python train.py --n_layer=9 --d_expert=32 --moe_layers=[1, 2, 3, 4, 5, 6, 7, 8] --routed_scale=2.0 --balance_loss=0.000145 --vocab_size=8192 --norm_eps=1e-05 --tie_embeddings=true --lr=0.00559 --grad_clip=0.5 --batch_tokens=65536
Below are experts of layer 2 (counted from 0) of a mixture-of-experts language model. Rows are named router (the router's row for the expert), gate (a neuron's input weights, with its number), up (a neuron's input weights, with its number), down (a neuron's output weights, with its number) and show model dimensions 0-127. Each number is 128 + 24 x the weight over its row's rms, rounded and kept within 0 to 255. Numbers have three digits each.
Before each expert's rows: "comes after" lists some tokens at least twice as common just before its tokens as in all text. This comes from a sample of Wikipedia text that the model never trained on. Tokens count by the router's weight.

# expert 64
comes after: " the", " a", " of", "\n\n", " (", " di"
router:133149117137160124130151143107146157124108170165113108136172152109111146113148106104116139170142175095101144139170168166122105128117146122156097152153130127123062124172142111108113105113167124118113102102156143153086144150081140126140147163133108106122091149125141101119118116148169121134156101091125131155118169107104087109112098124130137107084179127151116127159097111153150148118139
gate0:096107095167153113177122131105118133095107167150129097124150112147113153140102129115146134140150161114150155135140129166117160091140101089135162140135143154134150107100136104123128135116083136131137131177112120078162132127095120123159106138147149112141052172147087155101142124127099150133112114153131130138146135146105103151111128115108118125136168141126117117093089166078129079141174
up0:158155096134131161136139116122097097159158136110150155165126139117152098121160113137169112121107112113101135124087104101122100164139081117122173121113129160170143148133090164140142122118094128120128120106114133123147124118152093110132125129110069131119139092153114140192143132075116099154100153120121095099124127127137159136152148089133144176167135097126118146130187144091085134122148
down0:122155117129143112089153101103108138142133159129108153110128108105091127121113149118089134128125149118138078143128121164128082179087107127152121146111109129121126147164124144171106161128133134124136147137149067154139121124122128106100150145122178123183115099149140099100076142178111076145122118124139189151134162139125131099114088149173149133149120141119161115134121156108122085137155
gate1:147126125141154139120140120131100139133129155144111095139056093128141168151117103105100169122139158101082137150123162076145118093154116125121149105145166138142123129131176096092125072136113132128184144148124118127124137126101116126109083162144147144073081165161122125147126143135144106117091114170132160129114119123156104162104136104116130115111167104110146146122165150099136126158130
up1:117128106087117139165134108175108141139157110145119140151153118116102092130116095139143102075104068161160103113106146141111148129100129173103117130117148150130135152142108163105133125113125136125141145169115140115149101155160168127136178088141146125149164140130144100077065169107127125096139131101095172139154107099110135143158108106132120145147099136149126152133115091117113136156166
down1:122120130157100127121115145096134130114164109134151143127139116090127129113101143122088078156118142132089083132097099154148125127094104136131139117171112124095107070085124141136102135138138139120063081133205134110123141061110125103112133127164099104141110149122101121115117137144135059133160113123132109100137141148148125096109123114108086107145120149134152149160144133136142102111108
gate2:149147114116145128124105106135160143090136126126091077151146078099136141131137131130122184126153098072094115140149147128123098112171145129095134147152126112146096107138120156113155110067134114146152074128141126161146151132142120096127102220133090137129114149104111147153125159164123112139142114139113104167157139121121146126125120122121096155087139105112123108119105119117156172135150
up2:140173126160176099113141127111116105152151159102135114171093096108113108173168135133142144135145121098103099135111124118127111101125112116140130131144168142140163122156129095112146141114120175166079120092166167118122143124154117170120091145131108118170120134099145138096134119121094163094152094138111105090133120159084158112137057121127103132148143109150129111107167129133143110156141
down2:109112065114088134139140097154146150157106147139118106146105143098126103108156174127150116131081115132125118134111145178102140164119147073127103135121083125118136112134107114112142128099056133139140100115121090125086119164167117119139156148109168103142134132115079149144111113139127127171100128165167143165141132138117122133145142152076119136147146103158112103096118169115159127128111
gate3:120120147130129141134094151142135155108177104154107141132121105136109141115152117098172130160110138126121132108113159179119068129111108116120078181154129124132093125120126098124157125140123137133108123121156132100122117113123081168135080139137148119142076187114119144128120126152129126155116135133136149161110196140112114146089096163134138128115090151142093085138121154111163095103080
up3:090147160118137148107153175120096106153131139128138131129139139139111118150143091150125136113109138118160086099124173165126130133132127086140134101136146182135123146151119094094129117085156175128149128141131149107116149119138092179111113173124135152141180098080116114136137092126117141103137136084099142108155128116078136074157138098085151128112149130149103118155120162164136117138090
down3:169164086104126118129165119141114130145158127102102129089132129126126154161103122164119111139163104170110129094106145113125143127144119151126147082134120119155137156091115113153149127138160124103115127113111135106119085140184146149141156113092079147105110136113126129184169066123102143115138115145149120174130167119171107075108123131104141124152138153118149082138112119138125119183112
gate4:133143157168124082154133162139127164150113158148098127167119131097139159137140117148105154132122165123102136119149136157117112109121153101148105161182158108085084129147085107133132168127196123135111109118094103123101119117126170160138164105087129150074132146130127084109130122110135107130163102105133100131112161104120064120169113105114127136136130124138099154132099140137141123128150
up4:140147096139096150102116167127142138127096134129117137129160158091126117092110137122129128141168086190137143104170143156095148108142103117159154111136138085113138125149109148135116098176160099123162099090099111141108134112091128164111099073102156145159134134214118139104119090098135132116095153127120124087142152116115151124120137145126145131128115119118136134163126155160113106136157
down4:116129169121155137142129165134119126153119137167125145104141136113126094119154094161138136157133120131137130106095139134122095167207099108174114110128126122110137127126128113200162141097106121116167091120124146114105142105123121142097073149151106099097134130147128133111159111174103103110156130106143170130126104174146145078158127143128106132143172121068134132113130157107112115102127
gate5:098120148127175133152136144083137156196127146096122131137142106115110125192116075096130135122136146120114129134099153142114128120147146108120059148117142100137147159170086136165118133120150142102124144107172147117105120148097111108134118143141146093158110153187131114135084134138131110153156098170145151131118117137110153097099136096115135112134111102158142145093116113135129136070107
up5:137094126134132127156109138126127141146104085127153158171096179082110108139176107127110150153130126110078097160158118135106113144108113163132123125100135167147153145175080127127136109086146098143130143091103143123100102142083120123150119124156115125104156171154121156092157144117089151124095145139111145127144149117155104139067095136110136155127113116131120155087141168120134097140148
down5:114131153165115128123097132106120178117101078166121141092121105105115131096132154131153126153134125109150103152116124102132123170132129084141145097134128092104102123138162144144109095096113158141121122129136134122078140110139110097080084117092105150132125176146158116118094123070161110143167099135112113104162159150143145080124082140108122098091131141119102161103088112121116113107133
gate6:120121105086147108135165104064157105106149177155153139123128146098098148132092131099145155132093169081159110094107079118101138151152145121156143131136135115123118121127096146129120132115162126136105161138128157144088139139094128141138154165168161121160089094134122106106152127131165113116133132148127155157118115143147109183134130145076101076150124114133125113150112150144148148139091
up6:135179126124155122162079199108170143107139142113134128115132100129088138117065126139105125110108129150146126092102130082132131151120164123132167097134136140140122154112113145114117096167161094094135109116149150130096151143152125145148127146159132124102090102131159122152137162129142111143146140127121145158109154089111091118145086132056128107146085144135143125150144124101132171111101
down6:096087145127098144140107113144138140077156130120115119133114129102088099109106090120135149139148115115155106157126104091117115141167179103154161104130115131129094103172141149099132130111149122129097162058113109167108139136143154121161112145155151163160147096151134119151153145144074140104142138116114150102140127131172090082142127112112146092121076134107122143155115154120168131142139
gate7:145143146125150065115103132099113129115122136139120187143138119102158160138175139097128170140132167138153157132144106117125124120158111165149077111122140134114082107123123123160131107169138126133131103107096170119107125125071123115106124141089158130122107168178123120147118108146120087145156091091157110116134185114141084114122133159108120140129104103158130159110133117099093099143141
up7:161113144151119144123135108133094141127108122168140150148140146092148149111132116141123131156150118144115192121116164133136125124103099162127093121153185128133120104113111117092146157089090123171140128109090173102118131128065120168168162101124089112116192132161125117147125118129103141128113097083145144101096111113127126176119137139140160103150073125154120132120104102101130141113119
down7:144161125120169177154142131119113133141126113103116079117116093110152118086162131095123115125089096164130094125141114125105105173084092108119097081168146138103091113108124128150115096130153101137082122091137104150109134140139106140098129109114087099102082151066167137106125136118129099138135111104120128174117131076139104135149132163103143140136129120107123150134106159150153149130124
gate8:114163141133076136158113136117158142145154112137099201144118149143119141120126130111139135161117161138103187124087142158153114111133105096116189134112143140154113121101129094160105132143153143113132081135129116105118154138091132150132097130126138184133117142134143089114117122125142142110157130085103078148125135114098101089098095133110135097126133140122138130198104137109175114103136
up8:148162154162140121152110148157120129121156123136140112137119116143136136085090098137149111115119155170127122122167099151136130073130117147138089137117140097099120118123126153151139138136098122161122089092092127084108097104129145108121127091132135172158142181158126113109079104112115140125138180119111138102172136178080130106141103120138130122127076122159160109124171122169148117172134
down8:158140137092163108156105120143115131117128148125113148126098118130157097109102155127096167117089110148162142115136132145117121170149097176147066171185123141116170160126139148174130135128123129098121127131117117129156138105120157163109105146137180119120112129142141142177101105112137165121107109151152155149114096129090136179122100156104129146116140147139061140137111120165135113099116
gate9:101101100124164125161156154190145117157105166163098123089176103120136143122132119160138111161132139134062141155133130109150135123108127164135037143133115107112121129135109154113142138104134148099116139096117125154125134120136159097160138116135158116144125144080128159130116169102128065129162113121119136143121099132137134115075084116105124136126137121147126111141130145140131181153123
up9:114151118149106131114154060089106126140090103157134133128157125161091135120153161084088123183106143137127124117129152181156106117135127090176113110152131110140137122123171146182109148179128127124105157126162164123109131125133122105116163105153150131113099098151119100119117112108126090135113073129116179155093138108142130179122107120090157107123128118116129142097131138142143136123126
down9:143115111117142151110087146101102125125150112142103126147110101125118101152159112131133110103132174121133091170160119136176196110137127111124114153110122148113138088133139154128126140120174113142126120190129159154073162128126081124135132126102106172089126091136150099127123155130163138134131122094117153132181127158149112127134190105144160137117170141114099143138105135145114129158167
gate10:172126096144122135163106157099086111170102139157110156130163178118157155165121109095104152113158147126136133107110134133152152148164104097097124143152104112073122113168141106124125117116150134124136099183118121107132135100121113158153093156122157143139105168117107089123147130149150137128139091118113129123086116110141127116105167161183116172103112118092125100115129149111171101138142
up10:137133130151131143109115100117109130144114136115140111145111154113120186108127170107130110169145148128165151132148143159138135119152164109141131123176130113104108106151136122121126104117175101128080144132137167125121123147111119094088155121175171129093091134136121132092144127150162164073121068107144151144137167132110129150121165117109103123185165089125096097117121102112104092108098
down10:125153080157128107115121127108125128105173123116107150075141099172091105157193096152134168147148107121126091091181118135164150141115118157126120132134141138163143190123157142121136176140141135143171136131151098129098120079137144159136162128125093122137139102077122132134154085126132135109133142134079133124151125116158143122150131126143130112152090144125133164143136118169123144141158
gate11:133118115138144124122165113121133170130117107149121132113176134118135148131164120102101132165125130098136178161141132138151115132133094148112128145125142119122035150139146088145128118111146110146100140128151152098131119151115134100101174181142124162113071123077150110141090090098182135142126123118097119098120137160147090115147110143138090102124163109118155127123132179105150135148117
up11:101124151112110135159114113144123155117113091158085122157118114157133113164102134157136117153042175130144135130110129128140102127136139164113117151147133135150105140145118143093136128110069128184133120091106172099140137118118167121130117104112109124166164072123150132124145137109111153124146145090157115088099146182132141145138122154132080093141114155124139104100140105118154163139141
down11:116117101084080113109134111104147143133104154119095170142143128146103120116083150124134174095080159141138110108090106140090138147161166099118111146106115127122094115137110148116138102125142115117156129107102066141107136189126101130131162141143133127118130055155158079131140105133106124139098109117148137112141163084093097104144105117102128103129121138140148166149121115137152093128137
gate12:095125130099112155080143094147151152104154164176133140170134134172148135152149097095135108102094119100129118131153145146183170123138124128100092128106181107109134098141157106137138093154143132119099084113107121138147160124073087140170143159141110142123097120155155116149182094123132140112118122130089092162121134123129153135159114134108123116121129144111110142123106125074127143127104
up12:094117125118149101091140108077082154092134131149111131154098109106136110139115142157106071153164137156131126124127138124118105105107125159112107137104123158089094112163133153134158105145127135111145112136124118078126150145108136173114120136144119141096157137146113148122145140155131144112152119128116119110137084079155164112178135094107155117144157130102100148070162177112161144184126
down12:122112171097142092172112121130143179074152121141090114115109127128144044165168140182123096121131151149097130139107152150131151094126146132156120118097136097117128116164139123114137087111102117124121108142172104114114133153145142135084087106096131107128139143102123160132120149123132139165170092125135154131113109105134124127131127164121122109120178146141138129078140093110120163114109
gate13:148148093113130125148173157121159164111118157120106150143168126116130139124141107133120096172122183139083154149120176145134110106123132104129125127143145144088111110148091115101150142189152113096110137163139135139094076154124125154119115137120115077127104132096125113132127144153128102140108149139162102189110137105078124081091138149117116154108176092106109121139102146125130117149134
up13:160131094120132095118162135192179131164097156112098139142157115142102153141122092153116128159105143158102135141111156171149105145126150140136114129149128154113097095113106160123105159160130117080130106135150143150106115129100118098113142098134136071109125116127113105101082108146122137136134115115159130149137175084125136149087123141144100126123167117113121091154068151135110153114170
down13:107128123128137091092127110099127146137147169109084137106133112130099174126134112155147085097128104150135141095122095108135139137161181094163157116108132150054138113122109159089121135134137162129137109121121151154120087109114133116149133126107114144078128105133161123099123140131109176154169123127104108178143154128088136131095132181107145146109101151088122150144120117155097159126156
gate14:096083135150097170144098123118141112127151167153121117130185129119153105130141150157111116125143143128110116131137133117098110155139145119127118110142146132140079146142141145090106080143145142170160133100125157130131109137123136138106203100145124147111118120157107097104110124136113113114175089099174114119104109094083092164177117086106115139103123131136112127152124157176150121099090
up14:154098138112094105124105141135133116123115135115155148112133120145124130156114115128133143101130141183152139126110177126162083129161118100128126112193085146147071093117125106105107113136150079129142106115150119090150131128139061129103120166126176132113149153092094141140152141139127153146115149094125173144111168084120119108098146142161125122130111090114162137167112142089145125109119
down14:125112124129127133118128186137108110151112164081088166121124130167119134156126145139111140161088105118116113147151156128136180193092112173135133153135112120113120122072109124113147112091117114101141116138131106111108144099111103124133191102134123096142114115142113084114129113092119151153054117184139144144146127104149135147143146129123095120155144136155135098138146140180122133145131
gate15:116134158118090119152137115110101109136101139117113171123161154121178121099151106099096144124148152141138145150160125147106137132151124127115096120140133120102118140125165139119094100121187101121138109087118113150065172148085171126108135117126128143093131175141130129115071102124124152174179140110081171116143135112182118091135134119146114101105121137124122154129114110148156167122116
up15:151107109136161142144163105135133104140144122117091109146096128128132102144114139157125095128168132143109115170088156121118135086137111081103124159086120141108152169147101119119192140087116139134162146138096157158126124151089071154136108151089123132127130164131138111125166112110092131163104129147122142102129127124136162120102111165181123114145127133088129064150157137128099116138105
down15:137116078091142147110122162119107135074081117139132091098168115134138180105141129112127099136183127125133135154155140132114144104152154123135126175129105131135130112180098143121145125148153142125130119112117170136127082108122138096115120165162084158134163129089138118173117069116122112129127146137166085147154148130104094174148116143170105129122112137133096131142105088145116140120114
gate16:162120104144084101121124137114175164129101143179113097107173181117105162148148149123125137118100125097107072151129109137122127136082138131097121123148177126112130120158138141163150117125131132128108062145187124105132141122133156138138147138134105093151114135139148147159147094131153140146115107156130116125104141121169144155083126135104086102097130125158121158126073124102109153105110
up16:164161146134128132106144149127128107152115161104157111115097071119161113143083108117125121123187106131103134152128160141121134092134117088189118122161121096148151127128094143106090129106169123093088111143141102104157119120126131097098089154134100131133101168131108169110130146151107094146161111126098135133128131176120102128113124162110170183117105133138158120164169127130144124127131
down16:145113085155129132126128150107140098079165129120118189123112124147088129109160160121125170163101119141104162120144101147168128141115128109118107115114081097126118151128119098132132174131151131158077166087103135113122152146123111129163126136130145103112141132105103075115149133114131134121126164175130127111185124124107098106117125079126127148151132177160139113115127180093130107140163
gate17:136147131157129133114083112115149166100120155126115164109107096148095167140133133116114122123127139102104127109152130179099104131123132102148114129118099129155128128122132113173148131132081089143163076129176115148113141161116143093164125159124139157099081170138151134159126154155146084111116173131134157144091112106123059094137132093101154136109134118158110133088149148112156133109134
up17:156167109152091115123140115092150139156153111110132149110187167106117114136095104141126125142167074120189127146127107083102152092118120143145146154130156125126126089164120124097102119114142119158093111097099141141155113116162117148078116152171125105139120100143084125125133112104130148143148115132105132117147100112163141122110134153115122145138144142093070122178132115156113092162152
down17:097172128140138140152154162144122140154085173131121144121130152162138062150108127130115156150137148136104131191136106143105119138109131142154140149078083139116152123111088127137139156113185143097128125142143129128123139119163118125178189152134155127162147129105102146133151140103140137140118118146140111101109126149114143111102152118143148151135144120108151112156116118086127215146104
gate18:127178124116134109135149143109113147105116180085169068150138134106137112190162114145140115158094136120132135118163121155174129136161123107142078169115158121157143125128136129115141117130120122122070143083148138104131156126142130136143136137120126127154128118166081146126147073141146119125121110092095137135085154157103124144070106118148119107105129117122121156113085157096128151158135
up18:119124126123162095136113125140122161114138180085118108146155137109157148134128134159140136141127117100166148081150130131181118161125150135121103125114126120124102119147120105166118122082127105084104115097144169147128153138091126072120118156116156067119112121123118186157100133104142154095130132099108147145099177141124114152117089103121126126086136162171139117109097165102164134141131
down18:126126103140086097123143159110154142196157124101146147116178136144126119141096161155090143131124152165099120103131123120144127106141124136141090074127138103140114084131122101081180109157123152186125116112141134155129118150158129168183120104132167146162113129148113136145100129138127109140136170144106148154111104084103124131118130127148096154135099085110142155171110118146124130129104
gate19:161104115103157116135116131114118158134142204136168120127143137101118126115120121144114100143142176122125100097147158121092107117145158118128130143148139180102111086122132099112132145132178110119142114090156178114120162109073155099088131119161121138124118136184126162100176113126173117137121126121124125147147102167103105089139116175100134089132128126104141116074136131132130139134137
up19:128124144118150112146135144126155139162128173121126084118089075161149156177141118076123109131150147123168137122097134135125140129148151124140106124127148142095137157133096168078143117170134154151106123125122132080149100148113141067139136162169094095119128130083142111128114114073153126133158140154111111152101117150151117148117143148114143162124140132127139134139122079138097138061114
down19:088131128118079132117092133134152101089125184144175092148151120110162111112099113111119137117144135163119185127108106156120130123145139136117104127090103094130153128113114119148155118147127119106155154104123133159149135102165104133163142123115112155146172139071116126135168110104126117125133142112100108145104131132106146096123125142140115157148157171079098092166087117164123092095087
gate20:121146129163151134152148174151162101114091106091094167134108120109149103091133145154135143137125159152143136102156160172095109111142125142111123136107085166132095109137123089134110143097102134099139169130136137093139144154116157119117152108117135147174115132085104125129125105104109117136176123146104140079118119129185115105138138192133150132084152131151130093143122109135117081148154
up20:168169123144111172155112099099105139137169157150153107151138111168098103144134118092107143153127157100178129134078107129144110106129145128142111119117104122093127134108146138131181119140063140119138159141091091107161114136150118139149148167148144105153120120097125113123113109126175125150099119158117089148113147122145100152110187140123132149133128077122096124104127115087124136111169
down20:130117142124145146155118125100118155141140152135147093139167141146090119128099135103144120087141114078099162127110170118135148130146138131129102156108168191145127099120110153119118129148089130114120123169111151092109124179132132119107135115132156094165134102132119125103129140081117121078117161127121120167110118186147091114095133119173108160182137125120114105110109113061120101137116
gate21:138130110155111079079139156135137087141098136137161124166141172086130166134114106099139134123164166150116121088157131130086098150099126117127135130127137124111107096167124138156124119105137128087128124172125155117110130076118113107116165144125153125156158125104127146114141125164149141128117121113108126109127130120154061143145114121130110197109149173114083100170137140148153117170103
up21:115141136128124100129141147151127113121110074130107132157160104110143138146150093131142165155143098148151141163135097149112117118118141132132124178114141121139138165119133083120146132103121105158138147127131097115154124095166102108098146171162084144107132159118144098089128090097144191131104134117109125147124178100129126136093173114141132108135115063095121161099116155065121117143154
down21:143170118120180150123095134104161146158177183109120145143143141152096121130120115136138096149144126149119117100124107127151141097067129170122111128130160136124122140105108124133136130138145096149157093148158115157133142174166146168140115151115092137085089150106126144105146168145108112119160163105111122110113060147104110133121136117124126122175149105150173126112171097136102136123110
gate22:094092143116144200130151186140106130122121111173116145125152143172094138122125104113079145141109096123085100126138134129104099108170131124170171115115132111096115146141150123130093138147151097153148152143122136168133135158080135125158122122126138134102130160100132130125123109078122108066152154091151112137134162142179100103150134105114114101128160128097159099124113138136143122119125
up22:090102172140127132108147160114124135109131129154128131118136115152111116144165166103102134121140114164125137101113147135118093148140145085137123138124148107139069111162180100081126135154182089126128103090103129163145158129100165136138124122113140148088129141147092119179138111097103108127132165081166148152125153110159131127139138138123122091095135153100160144110079151160095113153119
down22:126133103140091144144128163124124132136145110080137137136078145146138137096114136138134152098108144138138110131100136127166117095123156063074129144119113177143118123128157127120147130118111066188143126118127088097111121132114136069131140095152136136127126089075137140129126112099143095132126123146145120158150159114062129066119164109102103119151102100120103122116116131141121095116114
gate23:112106110154136121153144110115120161113090089122112112138112141167111176143131133121154120087115206164065128134159118119131115116106152118099097131118103152093096130157109141148135106121117134160119117134142179143178121142125159099122111090110112113125105131146096154146134115116149093103152110102124183117125136134092146123104128137111133179124141128189099147172120105126159121139113
up23:125129105130131140138112136134117101166101134136147161102101113136125118151119192098101127177170153133176125125103146149091132152135111143109133126109149109119105121119149147102132162120176125122134092086095147145143118117083157161128105133141096157118077112130133095066153125106123137149108134122129131145103153139159119150140179139123085162153106129085150154095136146168079105127113
down23:134094145121150160100128133091155130150126123144129137133152118131129137105125100162105150084101137114130163102176132131107139152088127088144139144107108136127146110154130131113129117136152129123128167142135094123137123128139142162140096088119123069129144121096132148161112112121099169105165085076124176096148141107078147110114084112118166126129155118136133143144063154070157094131098
gate24:091115097138134100164129149069135133127148116129135117135098092142089121132116096148127138135120122111122125104139141147106098154124159118191110174163128139146087150173126134113117105119130154145110106117109145111166094109164113109130149154182131117137090134126142104145153086160151127077165111118074135142151173085118095111143155157129127113129134079137102144091145109141161128136136
up24:128143151116133161140162142122099120131122122106099077111122141160153124122171156146114148082136126129105161135108095064161146126126126125089127099153165127111131087124130073120103100118115096156130144158146143126109152116121135107134125131125152150132118099156103146129137119113097101124179156104146169110132106146134131154105131128099146148128127168158195126115127106151179107164064
down24:161148133094107134163113109143130125180115171098120113120173137117118066141130159157124120155073156122141140103180167139173128127084130143163133101131108128126165144214126173121129119119119113117103161122157129142139099118135149101116155126112145109121154132129129160117147103145114118131132097117111089123083158114138113106141084118120101156102160131137106154138148141133113137145163
gate25:132123109124146101120121143138099145126116162107107122115145154109081172087167112150132121175111168108124123126136148146153142113113162141169167152123149149083117094119136078089099109110138164095159097094159131123120139112098156110124140124110137125079155148124054111138124060129127128131127129137136116163142164115122110178133143161119121147106107117145154160151115163145139132140142
up25:131094105159150094110121137118143092136117152130079127116091130135114135093161154115150131148157108118096086180106171138126126136131154122123184156150114129112116134141078133169136134133143137116139130128132111119133146137165102144106163132111097145134135161115151066108111140086121124128121089126140179125155111117115149081117145116112133123152075123141146157130141050147156119169111
down25:099131128143119110122177104142157086105112163165121118109073097130116150117099125148164108132117090128119134144068079159132140142142133131130149111140140126117111181117099144153117159107054139150161125124106158107153111159158130104159139109112108122133129088122154151122153147144127117094105119134097150094136151128160141105088114095155143118179136115100110145122134160119138081135150
gate26:113164101152154122126105099108103161142113121173119162104133163112108120138167094114130084111142166149153168141123045136153095112113120138161122138102117116189101141138104158135142106175149136139125104094106118108103118147103147144150141101152130132156113064179107121088118126094149138150118122132122098147130154107116166144155152107122115110117130147123106141119119158128109161122117
up26:182145125129137093125113119110142109130114138133133099124133077137122126138117144127086112118143099130100115114086174106116119149109112113098144142164127173104194124150092136146123118176143147117150067145166101131148093107156076149130154162105114129143121144124132127133169117122112154120135114121142103103125131119146158191158088143166122118145159141100099103121174120156126149109101
down26:134086107141169151134164154090186085102148095163170166121140120140112114104123134114158095147126134123122138116094158129185128125126142125127135123178123083118151121133165150135095108099160119140087128133131158079125170106136120126103104150155104130125123151067145100090106119161144103129139167130143122130117113151118125170111140120118150138108154150143089094140121132142151140085134
gate27:121130143166111125138154126187142103115138127126158121176080129131103120153127095154121131141100164135115099146182096087107125114123167140130113185090143150158097133121128139107106147098058171120094096101116113155153145120130114128133145136165112128138136093148123101164141103091130143144094151149132162138164150120106133130119118117149073125114095153104139129152101129108095107112112
up27:139136137160109101108125141144104106165133093146097168157136133146092095129130114145135150106088115137102110136100152195116124147105143132140138122131125113124131109091107136105126091113142141136149138134116128094109065090122114158084148160120149103133181103097164098145076164140131091150130173091124122149134133178150120110097147118151131137156179148094144118122135154142137152098110
down27:159112139100104129102135157127104166153127095105151103103131140095133083124159145134100100144137134117103121144131109101153092104126140126172131149161095106106114150138107104117125106121162122157130150185149116126128108137124142151116156179167111123178080090123101136097097121109138124097140120145117100136146118099103148128144097133119131211083125127143138181128125133165115104135092
gate28:164146116157127100165145165096123116124146124131119096160129160089094150138139134128125143183100129112089133129135198196113130122134145091106146133170142158097114120170127125103126044130164126118116110130140141158104115087110089092123123141133070111131119131147133151110132104124152129170138113130121140142139162148092119120108103137117119106103151130139109132124133131117144124170095
up28:148152147170130176109123113121172095099105119167111087103117117118135187160151114083128146152124164121101124151116139120121118109133155093108108142193168110139136126157147116161117096141138119142161095108127136139152107122100100099130122161152105130109135165125145123147125134111177146132183121136112108140124108137129098159069122109127098146127150078143144124101128099150084114121115
down28:139137098129113140119100090101109139141130167137119145133189114108134132153131108168086110090112155142127153111113150158133142146141135141202168153109100097136156168157148134146102113122109128106128127091135093165153084150087101159126151095136164138127114139137106114130129148084130144141088107097157169152148116177116145119140160128136134115118132134186091119115137109113124113164135
gate29:132116154115169123091124093094128138115102101129139129107168121150138129109144120089143152125153121106093157146096150162152153105109108146101141124167103130112135100122152134163095150151145144132149143127132155114074100143089119112128100113151129166094117143117147129116108086119160150169140145133120081139104099129165151113137173131127130128161188169134151153124065110110146089133090
up29:126136094156152150105109125137111104141115108118140161125185154113117125086138140119143150131119109130107151179134113122141120114163111114130106114115101082128184111111122163176123128118136110116121130163164146122119145123170092121163141121145098148132113146109134189095100126112142130128111147115095112141178162150144072146122119127159128142104186162094141130126157128084095130141074
down29:162109153129123149134129136150130107140132114097110096138096093134114142154154128128092116117175143108128097113155148097149092152109143127115136159120141098136166191087120118180117124087138094094118137158152107117103136110140156115104143115143126112125113109128116126177083085103142138164141183140126131144140091107113155108179080132111162124151122132126123143158163120071097143129113
gate30:147101167153122137167153124132143123115123159117143095114152138130152136151136115141135139175109081160087088160116172172158119113087119156154175124132103116140096104122148125114118095108168132125097148129128146149126106120164147186132133137109104096084124124165105122128094137117124169128119077113133148139073172120096154101087101148127143108140165105136118135129108149133141120108107
up30:132124149127135128119135144118143126114124174131111069114086113114137162147144166103046139123124168097112154149139161119107105089133105139143100130134149131092100129126116131176144113170126122084119111124141134118162110141161138177104133126103089131092124143156118161137158092111131104131129107088127126152152127133130166125132148166106113162129119077179127131187090139132128114116123
down30:123144160132123099152137160187087126133090114101145135104173111067086123119097145116157109124137104146139115176140088154083146141157159133141110149147141134156120138104113128114088101112134127124115148150111154138126116104122117089155147150150131100159107114117115183175085138108081136102126137151136092087131126152127089134124111139147136118155125141127140107122120099080152125127079
gate31:180139110089116112132129148120095133152144123131136110154177136113108149127171113080134129165118125107096144148138122122122111096133105114100084113120182127104096141110155145127139098154224128115131136065128154137137177133133144126122145159101125147124121171083133135105127141128143116121143141112147081101106141150156101124155109109162127109129142119125105171131142117134122102121078
up31:104119086154123129138144116134120165135100077145098142126101130126135094099135119125157128124123160135129138178153120166128099118135079156116085093125135102147167166122146143129179098103154185141101158143115140131153121133132139146132122140158097108146178093113093173119075118127124114122181130118124129154129093106139169141144095099098157125097115094108131121086132133162116121128145
down31:075132137133138107114142135098100098130103123119091139124151133136126174123125113120110114129099122104184161158163132105110066085145161079128169143148145151139127107112116108085104126132115127076141125116101123137098115094139083144156091093131141135131073124133116117155121117145088127138091105110103120116140127109082110128123145109092138125147123114132109136159168072146079151125131